{
  "n_experts": 64,
  "experts_per_token": 8,
  "moe_layers": [0, 1, 2, 3, 4, 5, 6, 7, 8, 9, 10, 11, 12, 13],
  "balance_loss": 0.0121,
  "n_groups": 4,
  "tie_word_embeddings": false,
  "optimizer": "soap_variant",
  "train_tokens": 510300000
}
Below are experts of layer 5 (counted from 0) of a mixture-of-experts language model. Rows are named router (the router's row for the expert), gate (a neuron's input weights, with its number), up (a neuron's input weights, with its number), down (a neuron's output weights, with its number) and show model dimensions 96-191. Each number is 500 + 40 x the weight over its row's rms, rounded and kept within 0 to 999. Numbers have three digits each.
After each expert's rows: a language model's description of what the expert responds to. This comes from a sample of Wikipedia text that the model never trained on.

# expert 46
router:519554499529492460542608442481550496542575456503548481468526450436523537557496472517485468528498493446496475527503420505494520526443498488484560448490564502507467427549580559421524502429495476508548474473455435504494537569532530425548453510516486512498437412509466534503468506456480506461
gate0:536554468500526448485477441516507492512534474481503515462466544417513471529552578464526502498509456458487489425477506526571535436518413535495529523515553577490514542509549484485459472434576480560484509483467500524429437504508547574473523454546525518544450487510513487540453499494455463446
up0:587537522508534479491478486496508552481502467466446494539492464424504586504438537411590470482466438438511496494515493534493491566529528508485567468519507533467519488519476412485527495507509473494517523463463486576526546415434480510543481562410533498499453476549493493484505498509513526487
down0:571434471482458547445482468500563492513510505554501523518489461529494600481582513459516522506508443442614488516466459572537508513510531505422519549604465487533547492500508534435490473491549432497481450529536487456438452464491447459486482475540477415515496554477561524467489441555513544493
gate1:500495495497490432520466511450442577549498576527565515507548539485496578505530517457482473511476474523485530524454502506529524486482475489409486534505506536556489500500525483482436503456490567497526491524490543521489443510449457492578517440491551492506459494595497520475519365456506560479
up1:432535460544496457515447559478404482515515469557543477504432435505562499537601549447494531440538473523458498471501470570569512494473453469512496469527468538506501486560490503461454525516539518534564475495467503455555497475524523487518481443499444554473465498487491496569526450529576478481
down1:467485469563500481531460470469467515528468541492521501507481461467538554488473476487524523573473437460484589517537497454483465467531525446500553548513475534531516555507525468566488481460480459452545439520431520420498504447547526484579513492547574452546546478518521462475531417517497422529
gate2:509530505510532531518521493475491493481507446431589522417534485451514440437525501450460466498508446525480468492522485531550400518452473503510473515492494504521575583479551503526455462567540539529441516472501402560488520522415518497465552481522514567461486452505472514527550476438536588531
up2:518524531520493459570468509491470516492448527524348466503483583505464508497464492488534483524510505488521510471472518550509556556503531473457499500501507491538425512518498466434449529472456453501511495458506547499513463535504445551541471522484493425538539521448473510458539437507472470530
down2:515467500603473524544497482470473544474452428418486537471500478482497486541497554423515505496509540508535534514546510502449545546496493503450525547449449513544462503449519575520551404554485495540526455534570494479596561517561581504576519533489477494494503450520591485524582485512501552543
gate3:510542506446502480489476402540519463474459511602495518438564412532449538523458500459499560521584491517452512465556482507490537541479499412491479579474481476521468442496525549448533490476517538558462464488468456523504516514472524495440484537483523443520469555550494534441548530508477536519
up3:499513480472525451518509473520480407558487473539549520517506436527519493425546496527506576573522463533506515470522475518451549505488443477494465533451518490576479456490479539480490550503421472566534428525487440570519420521504565489531450495479490532469473526529481528491532496417554527482
down3:538557512528481506462508595499493545538515517503464415587507573539492409480486467564509534520484521492521471514465460455484491473440463509529503496495538467494465462541505481527518570525576507555605425439513522469511559519512418514543490457550501557437483521503499438498541579558462551508
gate4:540565492549487527504489495525524568480441506474476488523549551479515467505543468485552478558482445488581507517529532506501568469545469458478523538492531456432494423503539546509537510491487504501509564483461495574406463454544477481473523511461523486536556478464432583479467453494468505548
up4:563511509441453535480469485502475509419519461533478447513478488518486529478585497487494514513553475514506516502543537544477519515525525485449421490499507474523442432481493496633499519439405475503501491511435513561543456481447478479511491433534421451499468536446492559525483415482513489466
down4:557486459443493513523500477407434483506566496495555516495450562492553441477549494505514527444497428481533526511547464485536442496519508452467575428530548511471510486586486494513476554533525533493545480430467529578528483490495484495483482510412464463537507509554527427583497477476430529527
Description: Inner syllables of foreign or transliterated names (Q|am|cheqay, Xam|ax, K|ac|em), place suffixes like -ham, -ford, -ington, and list newlines.

# expert 31
router:471507564464505437512481517464535417516568444496432494464425496516511455540582522516498554498457556508456450469472496574479484478403472496537515507534440492452494512517545507453522498516450589483529477551525523588517533551500426494476486483492471540546466457461492455521540524551510449525
gate0:460504477540483463560498499529459489455520522494517535494476450510429513498515480447554487466495543469446445572487496525475448528476501459454519534542508494493433513560514520456491558574506469533470463559539489508480560508533483478498465461536539514543508529511534491453516557480509524581
up0:509564513534505403499478532459474519481547523544517549471486526442486518514459549477472540527451503483493479517562535510502501481418489482411469479519446518478498524583529528495528545499518534480498464519522546455563550471547442509458463460579531548554502540493523470552519532440544542559
down0:480496520596505525503483491496530494501488503512486493507451469493411555455548471546487469542393523484448523511503474499526464510483547446555532501545440472473540469576498509459552487499519543579439546433541557555479490496543513540520452471478514497515412461508480510509511433506523491476
gate1:502542541577481519512514568491519559477520487424452501462475530516485514544526547477540493544529490545512517529445478482483537505442470440529479520505504518555511534488377564542512490491474511519539530503535536528507476496462422528554512433479481507510440506507527524524469402460545519535
up1:514478541552519474505506550426522519495519447490426490478471518540522503469431436520466569424516467497490498487520533537545577455449509461522536492551473503473468421482525485465508424487530499408426499482473464550517492462505439456530478469538533519510511482456500541487491514452537525550
down1:484460592486494432464448547453506529430451543485504457480510551525501500500484524429422491462490489468530457493459449451462434471521612516475508496518539429590562562493550494520541493518546503579496501571530479472468467464562505450494462482510565519525398600503511469574497474525493498498
gate2:529546485516535527515486438515488402511481500576475589470526476501488504513516422480523528543441536510483525533584456585534548514500473510489480444447481535492574478468460486513452570483503506463518525439526463520439561502458475443485535502529433451507461507448485562547483463495501521512
up2:463479501432533508509509501534481569544478502514532466468483514499473508490513527507569559476447448467541487445482521517494519484497546534438513534490575449445485520470509480482485477514486491536447436497554538499491476473540543425447531446466533492488533477468503515479563505484545457485
down2:524512454503497465485528417519525406435491557489512507462514484470482439543465469509516524482441551547482498531572534505558477557535433520496454445458395552475480450558479496419543494483508543430534510432503461481498572580510452483558454527587437502505473578508461476494495571511461571503
gate3:547419541494526516563450471485581515444487524392505473378558484478566584482461434465467551519498507578480493520556545568464482457491554549526488536513454469427520475509490449616490449495499478574547507477518454532541535458509550455541556587444486513497477470516482450482483465523464480582
up3:532551548493492531450440481507509547496502485529451553460584427503444470527591478488466494486497513428493454504502504549490498498429474491542560510457492531414505475528510474624442552468508528479528515509519445490557517523467560501548495496475405411538511496465545514409495522474455510484
down3:503592454473489459439510531510462458499489461567521504507568509595488384510532521563481525503531553478479510527519523495434532476493434482521442437475472466414481482443523591518450465558440462527501478507563442493518409467487447487514473511483559507580462490539481546541481492451531584458
gate4:430440489477533471482522542541454546512490493505507519472436554491585539464456564464559499555408525471491421481541525479446509459474457500502482496495494504482546514511476455468548506512508480489512514583473547479483450540476479501467510525518519484574574477559510456482524542470528483562
up4:497531457502469554539524485461509502466464483471440467474582512524508483462532468503455508508609511535465498461505457488468498555534534483491426483461469563490468492494438469555496581502530421509455416478530511569510462461485544489610504486501572456461479478468425512513511478553537484500
down4:446505497578471494488490454464508483483520510515519533456453545477436431473559480502481417565541453484505425480526452512548539550476522541499502466575481484480529558531508475529513528454576460483442494485443502538498516506453500531548503496571547478466536517465468479503509454481515505552
Description: Commas and years ending a phrase, as in listed in 2011, Tahlequah, Oklahoma, and country or region names like States, India, East.

# expert 29
router:470583505556503461481501502508506513459490483506494494510503505504454497453425490513455455461487588429447458529477434525521453501510588497475462469493516471526449465502512544448505522452585493443498492500579534473478463513528425453542491496579489507496546531482464517513487528510547528497
gate0:519535500479512468439480473510500444481422535483617517506475501494569499504532426509534466545480513484507474509602491529455548457510441485485474534487489442506501475476432542538451469430545533477535514476554482534522485447465520491487516472559446502518434569447465478510516545476530515545
up0:487478428558549457572548535521472473559601496460478485496534523470506477482537598574528488447501442539518527503461530522469415472510599490526444446522526551485490580479497518478400534512527469515529524527506510543460539550564549510517506555502531490415547464556561504483560495498504530483
down0:497443496469535461501477495512533426499415480453457595537461516494549565541522485504476480494518484471466490469581564533490543420508476553482561522433559485540489474477468506493397487507511577514550547436506489458542493546503591566552414528531508587557520513565508488467462433526525494484
gate1:508479468517562473478492440490537458497554484522513510513428479512495435454443533499530438524519463408523441485522478505456560454534458491446489521428531508559524554554493510453520471505478549452499519544476450470514469433569504538429471486429540442547475463538499463538437572487497497548
up1:477507459483577563521480562490511492540454522534481487489460521548531517485570524426480489533479452526424463504428567443447520443524511558472499399535517479484571523480473546596531514561504486522459551463415462568596472488462454485517533461486540550508501521446477515438492481467540456480
down1:465485537440591562544477464519477513567467501417592536499510493516448488422477521510528434544553491479465407494497518474488430455561449535491494545527503452560502489483505504458481466509512573500487448442488467518522478557596481490443479536430479553602510442418452469498452541502505502536
gate2:525542496622475470436492536527469512485482574489538563513506517483426447501507547516516454555469429445515516480489462532442517475486538440524486519490522470484511515505375552445487417515505536478476558546519461450495469472539451510482515488586419525490521544451474520535513457466433511523
up2:547448530552428525487529492581517505408556482467511492527465435483486491507500533503503522497483516517436509506507526522551462495485559505463476506477585505439485559535520429511435455437563549506484485518530491473608517447494489594484495509479497433500513464487532494513522537457512532405
down2:496557462465521434517518458482523483535490524510567529435596503523458499470552476512481550518495450499388447535459470510515523472522581545504499527447572493482478518593483439511442551537505502427450456489507474512528479531494412531501454505521452480486462508471539483511520488503476492521
gate3:475445530524527461529501479471528475456463476413520560478531498483487538465470513482506459527457456457466492500449498515551440521560521492542498388516508521469508525551487541471491445476521469487455447487579446544497522482502453556502497619495530445505481484533556402555493513512536446544
up3:600536504484505479509471499523475493499466487504461511470496503506522577500521463567484507452456542472523484442499449533551555496548520445511471520499527466512609463494568533423512542414474489494498488417437471435489541548475485477387458509417497474575516452551505529467532491461530539503
down3:550473544516585481489506450488505411501506495480477551408523484503543462481518492481491508444487483491477439474437569484497496519508463483438468504477497493443511558514450581480500486444510541457504442520485503502533464546505567470496525575532481467490479530455520469503560440491505424575
gate4:478464527480512528458436539452527469511558481524520605481489488543510501516545510534561481448439456371495493490453554501492516418559501478424476441506504488543536466515498502537468471523505545492527485448507508502509421526504505494495573482505471505440493535562443478498501452451531548522
up4:446456478522543452487424560513546573533504508539548532442472459496550590540476523514475451483511462485485478461398537483508457506482453475555469467477495492559483484431508492533499537518479493479563459469526514492482488441503524540497541489554490510494403518585538460422500523469497534523
down4:539536426509477536541566565481532538526520517513508458497449469441385566559445486508479506510499533569406574533475447484461463470465530528593523486447520518448525515514555466482524444497502409581486506488496524457464436535498512474467505455528474465490488458427480522605480472499510507523
Description: Colons after labels in infoboxes and citations, such as "Traditional Chinese:", "Colour:", "London:", plus party and place words like National, Republican.

# expert 11
router:476538481470448497548471497494506526515493571519529493460455480513479517497409540539453489444505493544507456480444502494563478491476515485542505523531455463497502445448515413418536582537564483494480502554482518412515588434496556522539435494543456576487432497502432527546495523455514549470
gate3:435513511478484501489513561475477492436524511423556551549501496517507496446476476487440524541530464483482535560436487527472458482484474469445507587523513484556544540409473465502469478504509466525577465535442471451538454407486471491532525556484481501563493532528481438506561518536497518488
up3:471559552528554465487487438425468592570487503491486563503460461448558435496567450521469456515419523469528587525561500542514477563452533490510475522483473473547477503445514542502467525453511551469513584475468479501396517537507547536500492482564523481508574425534548495507513471493456511497
down3:506549532550398509517440550453489520452506512468570541501546547541529512510495474480489497474488497520480450509465490508546543402489464488507501521546509532490543464484509527506391394513502491524484479487483447494496444459504531526502518507530474523507523516478498484532494490443538491498
gate4:518550512508442470422504505430458439502549488470589501570463507530487446547551555454525509533493458502478526491521500468474427517508475490474521487560517523502425577485497604515533488437433496508541484507480525442484454421531519559465539534509557515542408487514485578587496489496498514579
up4:581513567480509593535503486532479445493432469512454486494490455497482577481453449560512523481505476405492544540505483452476496444585494531548537454488516463518497439522507490536517484582522469512489563403585444489527495473460547463595527587452465465491506546518448541434525530464539579481
down4:445529510525456472445501535403524541465426540523509544539470512524512453445522542469478547521497496534504485489504502472477535487525484562494600482546479433527522538499497446494533496458535533500543463469456524578504553435480481520510492514493505503516536525523427474451506459492551527610
gate5:579511519489543485495440552536535510510446592547537550511459528489458504522511466454488490539430497504500490554510469499540503429470422477499582515482499497478574518505498509497422491531538498574518559467530540610419502463522473465508504449435515559476457507532487489430576487444512450529
up5:585534474457511466528437486511492519545473545537474474498483544418454434516502565429498463457393486479559499454497507494511505455456445430464504462497474465466541487502545503507491564531478493574554458487517554486585477477561466501504528442522492538531516511430479472475519465463474436504
down5:503506494445523509543479501454470538528423504496433486495517460447487519499544509481527573455474465568555474499458575537452512440505452485527515528418501412488490454540517500510519511536526452512531514396545564558400461533503552511511547436502563540477503492504502463444556508469542463505
gate6:505528511478576539538407494566463602468560481506487514455435525489515517411533601538471537502487466546488479463489527496573500457421519413556603512489525537551454486479560493420430473516406500526538514495502484488537570488480531488466513561519449517558531498474484489527515500438503489491
up6:527496463505486501506552559466523461569431524445598517518516481485484493544483440538508466442515528473547419480487517507504507444514440577423419453514465458426525468524541500532501510444511561505530564475478453515454476514528483526564532489482459497413434496535532560468447455505546532477
down6:592464427510557484498484500495544477478531514444468509454554515477507496550511538487480506536540513493542441494430493496549503476483499489436484466430475548515549536495546464516509532537472531513574496558478541460486476537539488521523437501530475500476530454502568504431547540493450473567
gate7:496516430544505487465533460525489456533538485512474491511527464542467471493513398500543554502584523545531503463588537388507506538511464492528482469456559548562449516468471428452465513446464511493468477494524620443572544496488480543518447543441522501508517502517512527504493484462502483487
up7:429484595445455496466444453445465467479466510537560477521515503415468538498465492420487441496498493512493482507491447570490465467519461581465422556535404502483562519521469503557479477519448484507513524498554427473474491503461554427494453463579452497512491451456451409473469503603483495518
down7:464452515472509456517470474522572493512485531525467501520457514549524570549438451427445537538540518587468487480535547524506521519482440476517516631546481561516533505446467445526504491408523601463552496537536437493475543599541478486450481599486430510429563525472483478484468490538565509545
Description: Line-opening hyphens in infobox lists and pipe separators in tables, plus "as" in cast lists, e.g. "- In office", "MF | BUL".

# expert 41
router:493526557511512479543511489478485463462543430489508497551468475541482533494496447476532472505536571436481503469484452546527458465469539515522505440452450487508467450536510550488515472484434536494489429464534475386452441545549491435559447500483521548490484519517379507475481462520457560484
gate10:466494508568533497543467548471472461552451470501584538546447477505447465507495474533527501526480438440524467445570514459546550488520504473460424480599576497477527496450519494468519430503526595504474468508525501460524493622440451408506517487454523474567498501579496455556485445510482566444
up10:596497439469544502521511554552548519544533523509510535536508597456561552546493578483483530500425464528337450478437486490466480497538493534469498394464493526522494432476510548500515506518504534464460520437513511560590508469481490524450439494482491481573523457505508535510458520524483446479
down10:477511497447561485475465458442490544543546483540598438468526502476513396500526491461521462500487480424505526475557500513469545521509547514548532489462514553573481521535556524515459487507530529433524517507593554492434433561550504501565497469468618428526475618520510589541512478483481539509
gate11:528537524506452536488498556496563492500460544498494538519528541602500544522478499493493449574474405470482526463444472449464510475554486498538487498484492503496505504498481449569527480544431518428417499478500438476492545505497553581471468581493475614472432496491492544521460482542539589545
up11:485498471562511526497491454498434510490464469439538476493575492530514457516463497503550530580513492555486548504511515363514500453528459532461386479463518531497499536470465513566545482544445467449464506542520496519483487502472535441526583578530501494497458507554530602539494478543517532493
down11:494487463493493473523472525530463436548577474465472423493482536498529503492579434512508482444483521534550570583520487580546452515476549450500548495447475513530453523561460479498573496491497470418552514471479490453493507512561520445456521426472444501502515520470441514474502481428492489576
gate12:530469520503516552513461512507527530473517585493603524453531452510526483563526533491445483522552556437497512474549455542516444403576541464500397554502560502522492503545505535495496488449490568542413541454472507503433456560557523426527581500460474516550500526539501441495567476461451530545
up12:448574496437500506535552465513507474526471487519566491543520618560511490401488579432499447518429497512472488494515523506461543490481522506536486528519496527567438546456537528485520588468440511487515430516484474558531456449506495519478469505495541525518516493472558424500484545568523455494
down12:531465518459490517479570495513518463490553525461449434448472454500487437486552549534541499523575490442570477524509567512524463609568542525504502453559529494538430529544418476486498441466472557552554481563455504425504458482523455441497518445519475510488558520485500473503433479507547447446
gate13:520510552524483489511465520459488470445511486440494508530557500580520465504387491474467586496477491458482495537566521512499531508457470474518455512433531491421516486416515545479496427486460525598446480452485498539506466509527463509537464461502437476408531508591433550492467540516514475497
up13:457433499466501510530508522488501466473499492469509539532491465489510495535513526504501499513542520487501533504421527456521495450457505433454441544502520490580494530525491371500539447496450542490501440493472472444485507526583528519467599444484485525492548522545423566476569527512530516620
down13:545471548470524471523480508467455521427503515515491476441491531496509413509458471524474565456426541543455492484492515469485515524445474523569506464417461519537514401431467528515500499504516471510529536560497448552509490516541462485498466493498427402521484504462494514456487471545491519505
gate14:540508549523459518493489521440530505501457511544466522495483486499516500542508551501575558552459414475458521571494530515521505540497492513542451515470534569516458493496532507497561486518478530462470474515453433502499502441497500515479413579426412489453545533497404473485493512500473507548
up14:464528455495539555505493464548461492435508483527473502490538464588492514467532455514464470512543522505472520464485522545525526458499525481456463530464469478600497529489436512499474485560501486548549508520485569538487580567505507494518504394613500572498514528544503505487487469519515458426
down14:542513426465472476558479496479518496482441517469506687441486511497475547512535515448455471468495474529458418535492518553491570458436474431490500471530506467524492505488484474465433526515485475551509409462497539532493543519564541428503542498529434464535528537511500456477473439497562494532
Description: Roman numeral I after monarch names (Charles I, Elizabeth I), kinship nouns like father and mother, and word-final pieces like -am, -ack.

# expert 26
router:469513464457470445516483578492543466531590557574514498530419481561479557516483458548501462481555504567471508411507467543549528468463522492495460472545508469493491505565576492412509548475444513442498487494540514444497514562511526475518508498531480515498437473514509531524476525491524553513
gate0:469546468446556449544500463486495487467519555578514530544480480537532532510498481483512482559494596420475523542578434480517554568474505380459493463464459493557496503536452444470463449472493501509502496541540544479511506479486512481443516509471517510567514549484481432570571502506483466530
up0:470490526507527486467484522513578455450551544553526553540592515543495444485519466479461491486499542497470462529526458551505493529475523490565476541433547548489475543540446485427452499533488489510482562507515568492482505507473519503435531553508452480505432488490524523484516547406556482474
down0:494507528516573520470505507435464545468540544511463548492499521520513508464473518447489563474509475501472502480443506499464512375420448496535469444379522449476487554512583507486514525503511483458494427487464490557525562456458499516511546528498477488489449519485529507534443513508537465471
gate1:475480494548537489466506503527522488582484505417555483454424472507492457493521541426500496529459433443451513501545460516538524478525544454559515515491465460541425519489480521492527445523513505517463529563553526485595457504524478466438491548507448497563501400591527474468484461519507485546
up1:495491412507556526538535479521479508489489518536503439570485498457486486522499543506500480486508591513566504517500524526443458539527375480484430506557457520497528437521523469572468546489501569478537573489543411501450547516503516467564450470488518484485495579433490509535452476447525462463
down1:469516493493481465487504561457574444495430502514498476464513553431443446513567493457449508455551430522544481467535471490472602473524442579492417468515442500520417494470494470601553496489570499535532515451502433467539493557519505551481559578530482506486553471520595472467536521501531536494
gate2:450435423521522563473503477523471521522559424535522467542499475553463449557540452447508473504473552459475488467451491517481563512567478493517478536459545449507546609469516452482476517467459523489523462467524490485547536516527464523542493497392533548559468409449502571608492484485555473552
up2:527511465512488453505523435551541509466514437505472472504558521458432489525505554516451457526461558527519488527510548541462466466525564440485532437444508569501499555400571423534518550458478557455501514501499593497625475557560468498498536545457537530480475480483524530501507468486484536463
down2:488407459583580524500480547483460589479479500523461430531451549495531569455442469554503519500547564487480553523459472539466508508502451473534534501498539514520539508556458481492552461494525564500505589510489465483429493463564520540525469564500557479528517459603472471484527494503514546477
gate3:464550443489485503475529487506426521420531511535433477491535423505430518452467486504485554506506445490509495448556485578510483443454518497514360494464515436549491537484457464533507458505474466543541551526471479462449461446499523485487545487479426502519499528462543550478379472477447531541
up3:505378506526464521447449500528554495564516481499586521434492488484496494502532554495507469461510530523503554545471520517510468560580491460505525542528439513426487460502498544542566490527567520482507499398501504540467596507471498581552501516570563490492540506423467501454530506465545572505
down3:555517441534524476503531509587435522438466470524460572572526489486468482522505457559528507518543537471420566472508509560433478521443473496510501485505555571476473542461421554442476472575453518520620530536516508492551449384554515467483468522479570450521486504495484508468423446487511503504
gate4:511533463517493534492471453509491521505483502492415555512467434486492540551585448596516521516473503484581508446485495484539550570559545512536466625443515503524483494535491508463526498528604480495523547546523527469495550526528562513435449533483438555522489490416518492500472516447463524519
up4:446482500535512482578489540419513513524526546481460438464456507475446511494487552519478503537473424512500482501486515492523510534604525466483436498453453446514469496535502472502467509483474555498412493484514547492531468480566516555555463514512486535592554473469532543487568571513500547457
down4:520501484472524544423517488490466480493471547536509476481478480587471547422548482550507432564455603465508518560528473476496462491475565493421531513554520494528472478430465511475451497535476520524507553493394540510429523549474499470510498503492520526538534489495530421498523552477530434539
Description: Word pieces inside names (Chop-in, Rask-in), commas between place or list items, and nationality or region adjectives like Indian, Russian.

# expert 19
router:482565513451458471509525458507528400486555495525487494489477458496529580477514466540508513472539553511492435458522449491566495527446591462499507501462443547530451462523541529484516512429510485482558472501483525489483510528505551460540471552427507582512505512537456556524474539487523463501
gate1:498483526483491497455467505517453498468449484558449552498482586592448454455487483529512557510489491592564545451540544459520530521480451521500504535475477583500515494576459460512525540557441492557500415507485481440443543584501520502486449582468521495501493476504505570489429480491482511577
up1:524413527509504533564503481522519552473516471534459552506467473453502475497493533454473495425532563432500515449484500495558568520570456472461479501572494444474506406524573477488483444464552559488472505444504500540502498542519450563517431474454569515454481483534488544548475431479442499481
down1:507495546549534498508482504465476548474535594507554545579512528496521475515503535494516583506471552547541535499534545451449468558563512438510557496495488494488514477439508516466425502521404458534472485564511497389427446526513488531473487543465486570499541541493500579449500457506492508452
gate2:480473503515485487499530513541458438521503473476494573495496588413528489500452450467470501504515474440580433428546494478466497548516506511534504480538455519500466541445518515496489446528505555431500506521574451420517466553480508458467506530583545574439519532543424498511527474594488525578
up2:423499512524480562441497512490550478495497513480531560520554528491537477541569534480539437472568548472578513539498502560501517536527506529441562458468487470516500462445466477499507541478556525511432445449444496463472486454487462630458444467557537559489479519500578495441433513540485537484
down2:499544571467504464506466478536512481529548504488472437443464473534542477513586448522456530466535467476500461481458491543448494564413500522502412561452539483512508495512496538542513497571473528488535494495463552571465511422478484429516512547480413493442527418458514500529449537530510512563
gate3:495528488561499493543505462501534505529431498553538496493475503586513481482637568500550483511476459513446517544509446501559592536460463501517479500460484495494499481438517455383471474466457491568497529487486487499463488447483586513543474520440478472615535523589508484473515479468499480507
up3:436485443512501469509528454524544520504452442463510375477542481484485469471423475553497470530474475556541491518460527411432484490518529505498500459564576500472541490444470514491576497555562511495494488558489472523500598539424469488505543501500547590450487474484557487482506545504529463548
down3:490527449491520455493576496478503482489503552500472438528456468587555469487561501508509516428457497542521439450515523502591471489424514516543527472502472535482429496482493483403530487455444533526492517472533501506433522481538539487556488505439554504522607522587495572533496508487453478532
gate4:463472505504569433555561498473529467480437527494526558491556558488542510533482508472510564470471550497499469438487529499495519471558536486523560471476441522430494494511442513537566472478530475526526522518609591481432480565546430530578525512491515487492415492544545521461493511512449466563
up4:464489493477477542569572439469442447498537433448460603549542557525491527509535456493469483514520521526458443518501523406485484522484498544474529464486407505518506471463495463493520466569435468468519575509537500533535550495519472505527552506483532484550441458457563578467509495487439495513
down4:564525472546490564526514510507571539493513577440511489515535564482514532440496570517512366490548448442488518434509420494469440406559530512473499567558450489523554533521512463523502524492523491501480514507483506564468469519490560541500502536513465468450468546480419462487515453467482512448
gate5:555468487470576448521512472493485483477545460463539540461506458458496528476504499570520470504482533543532465441525527484520490484470546494532534523440487494517562474475497585477474499502519492528492473523503521491492519402421494511495508558450523566499527499513410485573565452521441564537
up5:518566484554512505490482523468488437491495556498516526489516491492561516482493538542485553526457503548448439487533506495483500472482500582501504475485484510545460530432517518487505476540481514511508534491478531542489488413506593552496487457467501497551490536534474437563460462547575503444
down5:454531447525452480501437469503465510531489469504512451505496492510456487451449507473520434567513593430462508497485455473430464464516528500529578505456534519513524492554536497555426549507449543472482483499407503487518496516574447477487483492528504495568438504656533533523470516549515522388
Description: Middle and end pieces of foreign place names and surnames, like Volgog-rad, Pith-or-agarh, Sengup-ta, plus United, States, British, National.

# expert 63
router:489592452458490514454491504496570518536478603539525511488447476493502452526540553520477526429522444443484451557452438461470515551554539465470522460496497483486553497489542476470510531520535556454534506449550494527558562509532477519491460453428514549523437512515501501541522514482527552492
gate0:536552431419525555469533490492552487477470548488538563500479422480505505545463503491492520541439531454527506476532552564566634513481484442545441529507500531467441496523486468453526475483499508493541509436574439531530543449463493496472483425513559475516521576464531505563442485494483555507
up0:448526490463507487472559426491517496504505522456564454531544513514494482531498487468463445611504428496445534476489526554466485559520541464469524472511521509467554459507457519534491550532496534449526442448480487546512446508514417480518557508517433504550477465517551487521499511593461485501
down0:491487479494468471450579497457474511545549429561496481443467549472508538481505427496526528542455483536538496515552508511435520516477550552455456540474523523473530461526484504450459439461500512542451531474508428527499574521506551538461521538528505493518510404566524580480475510511521487567
gate1:502511477529500418564468456487504564517551520516427562514463572492409508479448537498473480507419477485527483430502456467506497553489456405520433537558443415499496482558542532517505524497509550476471547566489499474527515520551500507419483499517475493436500565490469483494440454545457511535
up1:529438442507460556512446529486536458563527496495539469539478418502494525506517404489538491490551568489546501509464527465473571458478558555460458474509582497475530534481454525484556488495564496549498471479482480507524507552468492461477521563505575482486494453498503503572522482479526531560
down1:465472496554507538558440544526484500518559470519485553523490483479481570467481457480447496594379509467467503504522460486436441526515533466499567544495561477514480563576486452564342499480531437457485469492492548522483435500562535455490537477445449432489472500518516432402453442461566491501
gate2:517520515465553475497465527458565464473532501537556511557547481504486457464497461417476429491480518475514480437573468503541583463455477522474471508519483488456459411539510441535440486484459494564514542517455512581516475539446483567446500475575551523436566525508514503554507452532492529479
up2:462545454554425526492542514484461527482511528567519499458441547471509450407456527480515556557508495440488508473528532577546428461548476442535500524482464474537503491501489580519566476457520576440457499624472472467458478479540517530471516500557509479421555526554500419499513497517469483417
down2:500549458436450538508443541501474490446501536547457489496456456474496508534504442464501531486365546486510477457499551486502515472493515485470468518488475559468475461453509499554576387376515526441501524529541440491537495581499504564484504435511523562535559505471507509500535454456490490521
gate3:479530506473492447435490456505493518475494525497467504512434491509535486504417556468478471498435486506498392529472551453460514446456491466502560510531504492459457529497519510505504458536394504534456436479513504463446508468551453576445558467427525555483508465499479504446525500444510497493
up3:500496500458488515487536554499524532570490502529501566552432470503467509522529502496546451523478523560536505537507518592522467509510468551587494513515510521544559482594480616436531522618469513517500517575525522487483490500445465495452508542509503495445486493451459534532530541508526541595
down3:492557444503566438521486521469525439513569448522479472486505452434469433490481502473470485477513540507449473546473520549475521517565532493520540647530445516441442528520482482484504441392528485480482491475541462546514526472535513514528531495582392468555519565452474499520464517516487538560
gate4:444464461476475527467452450468414501527509550460494622517429509464481453499594495444488499510515524427593465473506517488497569522563486506428495533453465466468498484520467517490432474504500449482536429530476458402533559525493529499501501517507455511483485522556605504508494490492527541486
up4:494474543458444507459440474475484604556509531482448506450569516517498568536519511515538569487484507533518540454514594453568459491544457454553472484484440486447483434537496530485539460508452466532570513500472494442501542495518595508488504532515542488540515563494544440525535522482523464449
down4:548406508484492554448525452552545585455461547504460489477503471475554459466470457517520575507473529486528559550515564512460451476473519412522485510509503588467542442514505491536471513502558480553455526463532555484439466509535531507517522504490496496512486521490474514611550530474466494487
Description: And joining proper names, table-cell pipes between numbers, and prepositions like in, during, with in lists and prose.